Below are experts of layer 5 (counted from 0) of a mixture-of-experts language model. Rows are named router (the router's row for the expert), down (a neuron's output weights, with its number) and show model dimensions 128-191. Each number is 200 + 40 x the weight over its row's rms, rounded and kept within 0 to 999.
Before each expert's rows: "raises" lists some tokens whose logits its average output raises strongly, later layers aside. This comes from a sample of Wikipedia text that the model never trained on.

# expert 35
raises: " show", " out", " on"
router,196,213,220,260,226,158,154,280,193,185,139,232,222,258,154,221,201,133,174,175,268,251,236,206,239,199,207,222,231,208,203,227,200,172,238,287,189,189,113,232,160,180,195,130,224,165,173,163,177,163,223,148,190,212,120,206,215,239,242,146,214,206,148,258
down0,147,194,250,231,169,197,123,195,204,184,169,223,203,147,205,237,159,181,151,218,222,214,251,263,144,224,162,133,180,213,212,156,236,160,191,204,112,224,266,174,176,238,230,131,177,243,188,194,195,162,226,271,139,178,273,218,217,136,260,185,101,210,130,149
down1,101,169,118,211,185,294,182,234,181,183,164,235,185,155,217,227,249,110,183,230,197,252,224,189,273,191,190,130,234,214,211,318,235,204,212,168,210,184,198,159,199,141,192,162,224,165,269,206,160,152,192,205,126,192,142,132,241,239,185,201,187,193,201,169
down2,193,169,180,206,222,229,187,149,218,105,206,206,211,200,144,244,239,197,221,161,166,261,254,212,254,124,214,211,185,233,149,230,314,179,171,176,161,304,193,179,132,287,148,168,165,293,285,202,224,194,202,223,153,208,273,221,225,162,185,225,261,226,202,154
down3,260,263,226,201,228,153,185,230,163,141,162,220,190,136,202,169,213,207,163,233,187,244,197,196,215,206,208,212,192,158,166,229,208,133,130,254,223,203,206,243,202,191,205,247,253,164,189,232,251,214,250,187,167,200,214,151,235,273,259,204,224,223,147,243
down4,183,128,201,228,184,227,156,215,168,95,146,156,185,212,214,189,248,166,178,210,208,216,227,183,182,140,160,158,186,195,237,220,219,340,131,247,207,193,247,252,218,185,169,134,270,166,199,220,171,197,211,227,179,208,282,134,248,210,201,174,242,161,98,168
down5,239,157,105,192,256,256,175,173,174,163,161,244,300,170,250,208,167,189,281,264,180,188,140,238,182,173,250,141,156,160,299,219,218,227,167,140,228,187,244,162,207,138,205,216,213,130,169,178,166,219,229,178,101,224,186,192,165,193,200,197,137,126,169,104
down6,181,192,230,235,226,199,216,209,231,204,239,204,185,229,113,160,217,209,184,218,207,177,187,139,193,292,248,293,185,256,252,152,149,236,226,220,182,200,144,178,234,191,223,117,145,173,203,256,270,136,276,188,195,161,189,154,186,231,212,180,248,160,149,149
down7,163,241,172,197,232,150,174,181,217,186,168,229,179,160,225,208,160,226,257,144,221,140,158,123,172,174,161,213,251,216,169,174,217,225,157,179,219,261,236,233,291,240,176,186,252,186,230,230,207,178,142,189,210,265,223,124,116,225,157,277,137,176,267,259
down8,143,176,120,242,226,254,141,109,165,180,158,117,103,177,276,158,174,200,225,237,224,143,233,236,201,155,202,195,239,212,212,198,218,208,165,197,209,223,185,176,143,82,199,238,288,216,207,172,239,192,182,181,254,169,172,256,212,271,230,145,208,175,197,243
down9,178,230,225,246,215,253,223,151,146,167,205,217,298,185,186,297,266,212,198,281,210,218,198,173,225,182,161,188,199,225,239,222,280,223,170,194,241,224,198,157,208,210,136,177,146,243,177,224,133,238,168,204,144,163,220,163,185,198,225,182,248,216,231,201
down10,201,220,220,203,171,174,208,195,218,182,177,155,198,160,198,206,191,281,166,204,212,233,219,279,181,245,147,198,189,133,202,171,280,270,165,195,157,171,196,184,253,238,267,219,217,188,207,174,212,249,244,263,190,221,127,172,164,155,187,185,193,182,192,113
down11,236,278,280,144,258,209,147,127,213,178,170,165,165,254,153,191,225,217,136,165,205,223,227,128,223,188,158,288,176,133,247,191,227,123,251,166,217,195,158,238,206,196,230,164,250,277,231,224,222,174,257,247,156,147,162,195,225,232,216,260,172,202,142,167

# expert 111
raises: "ly", " are", " include", " is", " ", " a"
router,216,145,245,238,208,212,149,268,202,235,195,182,140,187,204,243,174,209,152,168,235,303,223,239,168,181,216,273,228,163,200,177,252,137,199,258,240,230,198,199,114,183,185,184,268,199,175,173,128,150,202,225,233,219,274,227,97,192,172,252,193,206,181,245
down0,207,171,137,156,262,160,181,204,172,124,184,194,213,182,206,169,105,222,176,227,280,208,245,167,207,194,244,272,197,192,155,234,110,203,164,208,170,251,136,261,223,275,149,165,224,249,204,225,204,220,246,165,157,181,109,247,180,193,231,172,192,220,208,197
down1,244,219,229,235,224,228,217,241,198,224,187,209,175,174,143,181,196,180,223,225,125,249,179,207,194,173,150,117,239,206,141,95,241,165,218,303,229,216,192,146,223,229,166,202,132,209,218,190,192,188,123,153,222,203,232,252,216,172,191,180,162,173,209,152
down2,234,201,155,198,215,196,194,149,227,184,281,232,223,136,251,132,141,163,215,262,238,191,192,179,158,216,152,183,169,170,216,134,239,188,189,174,211,164,199,191,199,168,163,188,158,182,243,195,196,276,181,188,194,180,186,148,222,248,152,225,186,271,257,209
down3,112,195,171,233,299,250,174,221,219,247,165,176,221,216,209,193,215,267,124,238,179,159,156,242,238,253,206,194,196,168,249,197,203,209,259,233,214,184,163,198,198,163,178,201,125,171,140,167,165,261,190,161,232,182,167,219,232,155,244,179,199,242,280,182
down4,204,247,196,181,160,155,202,208,192,178,256,164,193,94,220,229,170,208,168,172,226,211,185,179,172,211,196,172,156,194,252,160,159,185,190,195,176,173,255,229,185,123,186,197,253,170,182,287,155,243,141,190,122,193,265,121,219,255,203,251,233,211,171,172
down5,220,177,156,164,233,181,286,233,228,139,197,220,170,181,191,204,165,246,212,178,187,221,211,218,181,148,106,168,222,213,203,157,224,112,200,192,237,235,196,192,201,174,265,199,269,185,207,176,183,238,194,78,174,272,171,108,196,268,129,255,170,229,168,241
down6,203,151,173,217,173,209,159,222,144,200,222,78,219,272,192,224,198,169,253,272,157,176,140,146,242,189,178,263,217,193,162,237,151,202,173,215,163,205,238,182,291,196,219,159,186,206,223,202,215,230,196,229,186,255,157,171,277,221,252,174,178,240,145,163
down7,174,139,183,226,217,216,251,164,217,236,195,195,130,211,223,188,273,157,154,194,231,249,237,203,223,218,228,252,189,131,215,176,144,182,220,212,196,223,183,206,164,210,183,211,214,196,186,176,200,259,236,182,268,164,153,236,135,213,226,179,252,215,161,249
down8,167,230,217,211,151,221,186,248,225,228,190,187,156,121,233,207,237,222,225,232,135,141,162,207,214,151,217,187,197,159,171,106,196,200,189,224,239,241,203,208,176,147,268,144,180,224,208,217,227,204,27,201,135,272,162,150,128,142,227,214,244,189,144,209
down9,232,211,227,205,189,205,260,218,209,272,243,269,179,239,101,173,199,189,243,185,172,175,189,214,209,242,162,282,255,255,181,213,188,115,222,199,165,174,184,193,205,245,193,180,199,205,114,151,244,159,213,151,233,206,198,239,201,286,198,162,237,217,231,277
down10,161,255,144,254,199,254,211,219,145,224,251,185,206,167,222,208,216,240,239,194,199,222,254,240,210,231,248,209,225,212,167,216,237,149,262,117,292,217,182,242,204,204,187,235,282,226,243,178,275,210,246,193,224,183,163,165,201,174,188,191,175,243,168,247
down11,219,215,189,258,178,166,181,199,224,213,203,207,211,94,191,149,200,243,195,204,248,237,197,179,211,247,225,196,129,204,180,181,176,225,210,181,129,193,251,239,226,156,118,302,187,228,133,262,225,178,268,176,213,229,177,222,165,219,140,157,260,226,263,197

# expert 91
raises: "A)", ")", "ST)", ") =", ");", "other"
router,170,161,210,211,206,199,177,221,149,183,234,245,289,184,205,222,116,118,219,215,146,194,232,212,133,219,196,183,186,148,179,262,209,218,186,193,198,293,133,231,229,209,236,147,169,232,163,207,233,173,172,203,170,229,186,50,228,212,155,264,199,199,205,208
down0,203,206,217,220,186,270,190,211,199,258,160,104,217,221,195,211,351,197,192,205,165,214,170,233,187,255,243,161,251,255,213,200,200,214,171,162,185,146,233,197,132,212,177,214,184,245,115,135,202,202,162,171,233,161,178,220,212,199,231,168,197,171,182,155
down1,206,186,197,152,205,139,148,133,229,221,167,233,244,222,218,220,199,253,129,166,133,170,219,183,196,203,215,204,175,199,143,215,213,188,222,242,209,211,172,195,178,264,175,266,114,142,138,196,227,293,190,229,168,205,236,220,197,168,225,261,258,176,268,136
down2,173,214,199,173,311,145,164,176,214,192,247,237,237,190,221,201,241,200,178,226,181,256,191,207,166,203,230,239,213,161,150,239,240,185,149,181,249,200,172,260,200,267,215,142,217,201,207,227,245,146,158,116,184,212,196,248,159,140,265,209,187,265,211,152
down3,225,159,218,193,134,236,172,272,272,140,212,225,194,219,195,208,163,169,142,195,151,221,199,152,215,192,200,200,227,155,202,155,234,244,183,240,261,133,170,152,238,220,190,144,179,263,155,186,209,173,210,276,168,196,199,190,238,221,160,278,213,245,184,133
down4,256,183,117,231,203,173,164,205,169,214,213,196,266,132,177,201,254,169,172,193,170,199,224,174,200,126,213,212,244,238,222,219,146,217,213,196,190,277,241,224,203,147,144,189,301,216,247,263,187,239,248,291,234,258,172,207,246,235,213,255,182,155,154,198
down5,194,185,184,167,266,160,202,188,192,176,207,171,210,243,184,147,238,298,188,185,264,234,180,274,221,148,211,200,244,183,152,191,119,164,154,192,163,214,170,221,110,109,258,304,259,150,204,139,234,247,238,224,232,230,178,266,141,168,211,146,140,175,245,243
down6,157,220,186,178,154,171,214,141,223,153,164,121,157,215,192,187,164,203,162,213,187,170,159,202,258,254,230,222,227,267,205,182,176,213,196,234,217,87,250,156,197,302,208,190,199,215,163,138,217,148,247,198,154,160,238,223,201,180,236,187,174,220,165,236
down7,196,199,203,199,269,200,195,161,204,171,215,137,228,145,190,124,162,156,193,185,129,246,267,133,153,205,239,189,218,191,244,248,190,175,217,217,262,208,188,249,195,239,166,118,268,156,214,180,235,140,176,234,274,217,204,208,138,183,224,248,163,183,183,263
down8,197,199,146,265,227,109,215,165,198,235,174,152,204,98,197,243,178,214,223,275,133,231,185,203,201,150,204,150,182,115,165,260,188,254,185,184,236,174,260,245,226,209,244,214,238,171,112,266,172,188,148,111,191,335,189,181,237,190,231,206,176,208,212,217
down9,213,167,238,259,164,182,203,231,163,214,212,196,233,151,199,234,176,123,184,153,182,157,251,262,253,220,214,158,193,185,268,229,156,297,245,279,202,245,135,245,213,185,172,97,203,252,275,180,244,195,231,230,203,224,202,130,161,190,199,232,221,193,145,191
down10,122,190,255,207,192,185,223,215,236,209,195,203,166,214,198,170,154,146,248,133,174,263,209,195,227,181,188,263,184,114,183,270,238,186,239,221,234,252,158,192,245,195,204,115,134,244,222,212,180,185,182,301,165,218,250,158,228,199,158,176,144,225,213,220
down11,205,208,90,119,211,209,201,184,181,155,271,179,151,226,194,175,188,145,140,186,208,276,235,233,229,197,188,217,191,194,174,209,185,219,238,189,202,187,150,196,156,253,198,139,182,251,206,178,153,212,270,153,128,146,183,131,136,188,149,256,230,235,218,123

# expert 131
raises: " S", " C", " V", " P", " F", " U"
router,166,179,171,233,170,228,184,215,252,180,236,162,229,210,188,165,175,251,246,174,226,216,228,234,172,197,244,217,233,167,130,193,140,162,218,185,173,214,142,211,189,130,223,249,192,187,200,249,253,261,239,237,164,135,166,52,137,257,197,211,217,197,208,211
down0,163,201,231,159,198,161,264,218,237,149,169,189,253,230,233,233,227,171,147,239,241,187,239,225,194,194,161,175,205,229,165,126,206,231,128,216,151,260,149,129,235,249,190,232,182,214,199,208,152,196,209,267,163,189,189,194,206,162,241,106,172,244,245,195
down1,158,202,162,143,195,238,230,220,197,118,203,184,186,301,220,172,175,262,202,222,167,208,179,272,194,222,199,93,162,183,242,177,206,229,147,186,147,212,218,151,244,151,193,209,246,234,184,189,194,199,193,210,157,264,225,196,145,183,165,136,153,242,239,212
down2,109,258,194,198,168,189,188,198,208,233,184,178,196,219,188,192,273,170,170,197,170,281,188,227,229,181,209,233,207,207,253,157,217,212,257,131,201,152,260,204,237,225,184,155,211,215,161,200,227,195,306,229,183,240,189,135,142,191,229,145,232,233,186,253
down3,182,214,268,244,196,79,253,232,205,213,176,255,222,183,227,155,187,109,194,204,204,132,227,278,170,140,239,257,258,232,195,149,232,152,203,191,247,213,316,207,231,149,215,232,167,242,251,231,185,282,232,178,251,139,214,156,168,169,199,217,265,260,207,168
down4,159,215,233,212,200,230,199,268,232,193,152,240,178,183,292,200,128,183,154,264,190,145,247,224,170,198,161,169,247,226,206,199,283,250,239,148,165,215,196,195,214,233,215,197,165,180,210,173,164,248,189,297,235,185,247,199,264,170,178,148,170,270,199,189
down5,92,254,210,201,208,214,197,162,208,218,226,121,217,217,224,205,222,199,263,202,187,171,217,185,183,94,197,178,292,169,185,176,180,199,198,220,166,228,201,241,209,219,153,190,179,162,137,132,165,130,173,246,191,202,244,180,162,222,166,222,132,186,125,224
down6,218,203,200,266,213,213,222,195,149,233,233,221,202,234,297,244,196,158,155,144,228,222,244,225,164,122,186,229,223,135,127,148,216,184,160,238,233,151,140,156,216,175,191,259,202,215,237,246,163,223,172,243,198,236,153,203,136,212,131,252,267,188,227,179
down7,175,226,192,130,221,173,204,259,243,174,176,221,152,204,117,211,222,209,219,211,219,194,100,187,220,198,197,156,199,177,244,178,140,268,217,245,162,246,224,141,150,165,326,142,169,169,227,195,214,215,248,191,215,207,169,172,204,198,246,156,232,222,203,194
down8,190,291,162,188,216,252,222,252,136,223,129,187,153,186,173,165,249,251,176,200,213,235,114,107,175,154,111,240,203,176,209,148,228,216,232,139,216,163,210,261,148,214,195,152,222,201,266,150,266,208,212,231,143,214,209,232,238,140,167,254,224,231,241,238
down9,176,254,223,167,153,102,210,164,153,124,223,208,217,182,225,259,208,167,196,214,302,182,241,213,157,151,251,236,239,206,216,183,180,180,198,227,202,248,218,265,219,188,270,236,192,140,188,168,161,189,273,212,165,172,189,236,236,180,276,245,246,207,153,160
down10,193,275,154,219,223,201,230,181,173,185,183,211,151,178,230,155,258,221,262,236,90,196,201,237,186,162,185,204,224,219,236,142,203,250,170,196,235,141,196,202,267,185,151,146,157,169,225,231,240,220,208,199,168,236,211,193,187,206,190,174,188,228,184,233
down11,201,130,202,226,164,225,211,192,245,220,241,200,185,237,216,235,207,192,152,173,248,205,223,221,281,313,134,285,135,168,145,224,137,212,286,134,209,168,210,192,256,173,204,180,272,208,163,161,229,116,195,237,203,169,180,167,145,168,249,232,252,155,261,228

# expert 94
raises: "UI", "eaux", "stream", " ability to"
router,228,142,231,252,234,188,145,245,305,217,159,174,179,242,216,190,266,210,185,108,208,273,207,264,205,207,242,209,216,221,226,229,237,153,246,167,312,159,211,192,203,213,193,175,238,196,204,156,209,160,236,210,205,240,244,193,165,198,241,206,202,208,199,246
down0,170,200,220,184,164,154,225,179,155,189,197,260,204,239,174,206,152,189,118,170,161,139,183,201,135,219,154,189,157,322,141,222,241,218,185,174,170,200,182,148,213,255,191,202,192,155,194,156,185,214,193,236,194,173,70,217,221,204,236,243,252,203,168,196
down1,140,147,255,212,127,185,208,243,206,191,240,154,236,163,249,159,269,255,186,126,213,261,197,194,247,144,207,169,147,193,250,125,223,191,150,203,223,133,153,144,224,67,221,230,207,159,236,206,212,198,193,215,176,243,230,207,207,160,139,247,248,146,227,153
down2,201,194,196,199,232,187,247,174,191,219,228,190,203,228,181,189,279,192,221,180,266,179,249,198,189,211,233,191,195,168,179,166,138,220,202,134,155,228,144,193,178,137,217,223,259,206,238,223,197,199,225,195,240,240,177,245,213,136,213,191,231,171,191,221
down3,184,268,134,125,184,197,207,203,241,241,93,204,162,112,160,200,192,220,216,226,228,113,243,283,188,140,183,210,214,233,202,135,162,148,184,204,257,223,238,219,97,185,180,167,185,227,184,206,199,197,201,235,226,205,203,175,206,143,247,215,214,142,241,259
down4,175,243,201,143,136,172,223,244,160,157,170,202,238,157,182,232,254,252,261,240,166,145,145,207,288,186,229,222,245,192,202,241,215,200,207,151,230,196,140,279,144,205,164,223,151,258,189,243,216,130,188,242,159,177,178,189,220,180,198,127,243,192,192,246
down5,146,286,281,209,202,230,212,218,199,173,257,172,146,119,205,245,206,241,303,296,193,141,204,114,202,166,176,234,205,172,141,190,135,203,186,154,304,156,171,158,189,230,201,189,188,218,139,199,247,150,284,183,213,236,177,192,198,272,225,108,186,235,220,131
down6,186,86,236,247,241,178,220,230,172,230,199,219,166,206,236,199,165,183,218,190,220,205,183,198,150,115,142,205,243,186,225,132,187,190,230,166,203,243,186,183,244,168,234,200,197,271,182,175,190,253,266,204,178,233,228,193,202,250,155,266,221,115,179,207
down7,250,222,163,194,189,218,180,242,140,262,206,226,192,222,183,151,202,192,158,150,248,131,254,166,223,235,271,200,210,201,176,138,213,248,199,173,221,223,223,208,224,178,221,277,180,254,218,259,220,246,195,245,161,218,223,232,258,227,186,225,240,218,182,165
down8,147,239,161,178,101,181,214,227,179,211,163,192,169,218,230,121,186,176,192,116,236,204,246,141,166,216,199,208,202,193,163,146,142,203,165,240,174,234,232,214,200,168,209,199,246,125,238,245,257,224,217,159,180,184,174,315,210,250,198,270,212,180,195,216
down9,199,197,210,244,274,169,180,241,184,180,231,214,90,202,227,233,205,198,210,162,206,231,154,172,126,210,173,248,214,140,240,132,161,189,250,252,188,194,208,144,206,123,231,186,201,192,169,172,192,211,180,192,168,223,186,103,226,134,192,292,282,165,172,217
down10,239,245,180,168,203,187,147,147,233,293,241,212,259,181,159,210,188,184,210,200,142,173,153,158,146,257,198,199,206,243,126,208,233,180,191,168,244,211,158,234,228,188,145,224,134,232,129,214,253,179,125,256,145,167,160,206,197,181,135,213,137,182,149,229
down11,195,212,201,175,172,152,219,155,239,229,230,228,194,214,248,205,245,172,199,178,177,60,168,244,190,194,216,172,212,236,272,257,179,246,222,255,250,243,239,236,204,153,166,125,165,213,149,216,198,150,265,271,240,138,217,194,159,189,221,221,222,253,250,260

# expert 102
raises: ".", ",", " to", " A", " or", ":"
router,186,266,267,246,212,171,242,230,245,156,226,164,205,186,168,162,233,226,202,287,234,228,150,250,172,143,205,251,224,185,147,227,177,119,171,198,181,215,266,175,155,221,207,218,209,109,185,220,164,264,234,141,273,171,201,152,217,240,224,221,223,216,175,231
down0,228,140,236,195,133,213,223,158,258,179,223,158,215,148,116,217,125,169,199,237,162,214,147,191,223,213,217,171,169,168,214,204,270,170,215,242,147,151,148,276,212,130,146,192,187,212,173,169,186,247,292,152,167,167,152,264,225,180,179,116,194,214,174,137
down1,204,244,291,239,130,233,224,184,204,203,164,216,148,264,118,219,284,207,216,177,257,204,194,187,165,194,175,223,132,217,178,191,217,234,207,109,196,237,206,192,169,161,235,199,210,204,239,225,197,216,225,211,308,237,192,207,225,173,187,239,229,143,190,226
down2,210,179,229,231,245,229,220,173,213,161,224,292,129,211,204,178,193,203,204,160,206,184,183,236,227,219,234,182,167,226,219,220,256,138,286,201,241,183,232,208,186,207,163,184,261,212,219,126,215,161,224,186,142,230,190,242,222,302,159,199,210,241,244,182
down3,233,230,255,162,207,185,214,226,224,111,246,215,117,267,129,207,200,277,229,214,218,202,194,217,157,176,202,208,178,237,133,200,199,166,200,187,172,236,266,192,222,274,200,194,249,121,219,200,183,253,285,162,204,167,248,185,241,194,147,214,163,225,181,225
down4,205,167,147,126,189,230,258,166,168,218,184,203,267,194,171,212,163,153,232,161,191,115,238,161,166,177,195,159,128,221,214,297,178,185,187,279,274,222,183,274,190,195,270,224,208,231,167,225,211,230,284,314,181,213,157,198,234,158,162,240,266,270,191,159
down5,191,217,184,205,239,174,207,137,179,217,216,189,163,211,182,216,264,244,202,180,192,149,201,207,211,260,148,163,195,257,164,155,219,160,221,122,219,200,275,231,184,246,206,159,226,168,202,186,147,214,219,247,266,152,214,208,205,258,210,232,257,251,177,224
down6,150,189,304,201,211,205,242,145,252,186,97,185,254,172,188,257,128,206,143,180,195,243,230,194,201,246,208,198,299,186,174,190,168,202,162,261,188,199,186,167,148,257,274,194,251,252,161,215,161,173,251,207,117,189,224,227,238,136,215,163,244,182,228,229
down7,193,146,276,193,182,209,175,162,287,227,214,191,300,196,181,187,173,212,167,175,190,161,235,152,184,215,263,184,157,143,164,234,232,164,225,195,185,227,215,197,147,270,181,168,179,225,217,188,226,228,240,143,238,189,214,154,189,165,222,118,176,226,171,208
down8,234,221,207,173,194,228,175,245,146,191,195,204,230,144,260,149,184,162,137,206,204,248,192,201,184,189,211,189,154,132,58,201,176,251,197,205,161,254,172,208,208,192,256,240,198,103,192,300,203,213,175,155,159,208,140,211,194,190,283,198,266,182,112,190
down9,214,227,253,201,198,160,261,129,182,245,246,194,223,150,196,275,144,215,106,207,272,220,218,212,143,164,190,233,172,213,237,175,203,181,278,242,177,163,177,194,211,203,277,152,222,175,185,272,269,207,226,174,125,190,188,147,200,189,155,163,182,237,139,242
down10,170,192,141,257,183,175,266,227,151,139,136,158,244,194,247,206,236,196,231,208,226,260,212,193,234,178,198,172,216,226,235,231,214,176,238,211,233,173,214,174,212,107,237,172,202,192,216,258,161,250,192,249,190,182,147,203,126,198,237,276,250,195,172,229
down11,153,189,204,182,205,228,154,229,197,234,104,188,156,217,256,152,158,165,165,241,134,204,293,250,221,245,192,224,194,234,211,235,166,259,224,131,223,269,181,226,273,168,230,154,182,214,243,228,281,190,260,172,238,195,221,141,228,265,133,159,195,170,218,218

# expert 118
raises: "ir", "one", "O", "ut", " N", "2"
router,161,142,239,185,237,238,250,201,211,202,226,226,226,156,206,202,142,143,161,232,164,248,245,207,170,229,170,191,192,149,194,201,212,211,251,229,227,211,217,194,137,216,149,156,162,230,197,189,185,140,180,208,199,187,262,104,196,208,160,263,214,212,143,248
down0,250,180,193,143,118,192,176,174,179,170,128,225,183,234,274,153,212,152,247,160,157,238,231,187,243,257,225,192,297,233,149,213,107,263,226,198,202,228,186,146,185,212,217,118,155,271,209,122,228,211,206,244,254,185,188,187,247,226,257,211,173,208,256,205
down1,202,217,186,230,210,143,198,225,194,193,235,82,166,141,105,173,226,243,269,163,269,168,187,228,203,214,208,165,161,233,175,232,165,251,199,216,248,200,223,261,276,143,230,118,224,85,188,211,269,261,230,209,109,173,251,171,205,267,178,217,203,235,110,220
down2,241,110,162,164,216,179,223,260,194,237,196,162,131,207,114,221,230,221,247,169,249,172,215,167,112,189,179,237,155,164,175,217,151,291,187,193,266,159,213,271,104,155,225,158,130,141,218,218,254,200,122,156,272,235,183,221,151,212,216,216,194,203,163,240
down3,218,268,268,134,178,226,215,189,214,215,202,148,203,230,236,191,117,194,179,148,197,150,164,207,240,158,172,229,193,147,184,131,217,172,204,228,192,223,182,165,271,195,211,94,181,229,244,121,220,178,265,204,252,203,196,159,209,219,143,152,275,304,174,172
down4,101,188,234,238,241,229,174,158,255,203,174,187,173,216,208,298,263,179,192,180,188,283,189,209,221,159,175,247,210,144,217,180,232,204,201,207,233,155,201,244,170,176,206,195,191,177,189,151,246,194,250,192,205,251,224,190,149,197,214,207,225,153,128,225
down5,163,221,142,232,213,263,199,194,142,210,210,238,172,226,150,171,197,233,221,150,223,152,165,215,235,140,166,192,258,209,162,175,190,236,281,211,225,253,190,138,172,217,232,236,261,233,244,168,184,189,190,174,170,160,203,243,238,170,237,189,256,137,187,190
down6,189,120,252,189,200,161,247,209,176,275,235,211,176,160,215,168,245,217,194,202,182,245,226,206,214,161,206,127,241,227,226,238,263,222,282,259,184,279,279,233,202,200,212,174,256,173,179,180,135,135,214,146,237,231,191,251,236,225,244,260,195,205,235,179
down7,242,239,221,208,174,220,223,212,202,167,253,164,243,260,239,206,162,231,134,205,219,172,273,187,190,212,237,284,162,179,246,187,149,167,197,158,194,186,203,131,200,224,271,93,191,256,159,172,150,182,189,198,310,188,191,212,174,138,188,197,136,180,212,178
down8,140,135,201,193,168,228,198,168,182,205,222,225,234,179,235,238,229,234,183,177,144,156,218,208,165,160,166,145,199,148,149,104,181,190,147,178,159,212,134,177,220,286,200,182,136,228,210,212,190,205,183,241,151,240,184,190,185,261,256,172,186,139,158,223
down9,197,232,241,175,197,207,181,217,220,200,203,179,155,176,233,186,255,233,215,135,173,223,235,209,240,217,147,178,221,135,160,219,219,220,195,174,197,163,263,221,167,241,212,196,276,206,207,224,231,275,250,254,176,247,220,242,238,322,203,233,182,240,240,248
down10,196,221,148,114,225,238,225,188,157,234,117,161,189,260,199,147,204,197,191,219,180,208,175,192,143,67,174,252,249,163,207,197,256,175,174,195,267,218,191,301,175,168,166,210,197,248,187,196,148,139,146,172,203,218,145,205,198,192,195,191,202,193,142,222
down11,219,157,233,189,197,233,222,123,229,201,208,203,165,184,202,253,163,217,163,162,239,167,240,205,167,234,272,254,145,210,198,182,156,201,177,216,294,145,235,258,214,233,117,214,223,203,147,185,268,237,211,253,241,192,217,233,152,152,240,211,218,179,149,112

# expert 64
raises: ".", ",", "–", "s", "-", "\n\n"
router,225,203,263,225,232,199,164,163,272,141,234,218,202,211,194,237,276,190,204,321,252,150,258,182,151,195,190,165,130,177,78,208,189,196,271,142,177,189,192,233,213,202,232,131,258,147,215,194,204,184,232,242,228,241,208,160,223,213,182,303,236,202,252,242
down0,241,235,171,220,151,188,202,255,274,147,229,158,188,212,230,258,221,210,217,188,196,179,222,215,217,228,207,225,146,210,100,164,160,187,262,111,206,223,246,200,159,154,218,168,213,200,254,238,158,203,211,214,245,230,199,256,265,260,215,269,182,178,163,157
down1,187,218,178,204,179,150,178,240,147,105,185,293,238,205,168,119,183,153,169,203,257,220,201,234,137,164,162,183,198,237,247,195,223,217,177,259,198,170,135,188,227,224,233,271,274,177,194,224,175,138,184,229,153,182,156,178,206,259,200,178,191,152,206,189
down2,236,142,122,261,217,237,169,186,143,243,180,251,231,104,165,177,184,173,184,254,188,241,195,195,165,157,240,233,224,208,225,130,285,245,199,207,193,222,174,187,130,171,141,206,194,240,190,158,196,173,188,203,121,193,159,168,183,174,201,81,126,220,205,180
down3,184,128,254,246,143,258,241,268,196,146,132,233,222,217,254,199,160,180,233,171,231,161,178,200,192,246,190,229,165,163,205,208,137,175,226,187,211,183,132,238,160,180,270,191,217,199,306,183,181,231,175,265,220,221,169,216,186,159,226,203,167,129,243,214
down4,200,272,206,226,144,251,207,199,113,167,131,198,222,144,192,184,227,197,175,199,303,268,144,303,177,197,147,152,218,239,214,229,285,205,169,213,172,164,243,148,261,158,221,130,166,191,272,251,184,186,214,217,270,208,197,198,188,239,195,251,228,123,215,204
down5,220,312,196,238,196,221,195,205,211,194,156,231,285,234,183,227,132,128,168,236,166,192,148,196,181,192,156,250,216,285,272,260,236,210,226,205,236,229,116,171,215,164,173,214,175,200,222,193,223,148,220,179,223,187,223,145,279,172,191,158,159,246,201,250
down6,194,248,209,193,195,145,155,127,208,230,195,218,250,188,222,177,194,196,222,144,98,229,214,228,147,234,200,206,168,223,315,157,238,205,177,254,277,224,119,153,217,188,161,220,196,193,118,206,139,212,150,200,172,196,234,195,249,142,176,83,186,251,171,176
down7,190,273,211,291,199,148,227,162,262,200,236,266,255,311,184,197,242,215,142,245,224,228,171,197,203,226,206,180,219,249,248,170,259,214,146,152,161,212,245,208,208,148,227,245,201,239,262,170,205,146,167,120,217,156,254,265,207,166,226,171,239,152,148,190
down8,216,219,179,171,254,201,164,154,223,146,157,155,227,110,242,200,200,213,166,187,198,143,189,190,233,169,169,198,186,193,234,146,185,185,224,192,166,189,159,185,222,230,189,201,216,177,187,244,132,198,215,226,262,182,217,167,187,177,256,180,216,117,208,163
down9,264,215,158,209,132,171,206,124,182,188,197,193,211,226,189,128,203,138,200,192,185,206,206,215,206,191,153,187,124,212,190,168,164,191,199,225,150,140,163,219,204,182,155,213,233,184,191,165,223,163,176,198,202,117,160,181,192,262,217,175,168,195,183,185
down10,247,165,257,157,173,233,224,277,277,223,236,194,222,222,202,233,251,178,211,208,262,174,188,181,179,205,223,238,132,165,55,257,205,231,226,133,137,161,203,249,206,208,231,150,272,190,243,273,213,205,200,188,199,242,218,195,262,212,162,320,227,189,228,224
down11,200,188,293,180,162,157,209,252,212,213,175,214,266,261,212,237,167,201,232,188,150,254,165,201,174,263,172,228,187,221,251,152,168,262,226,283,181,205,249,198,170,158,191,227,165,196,222,214,220,127,210,174,138,187,240,166,223,260,169,211,268,168,237,194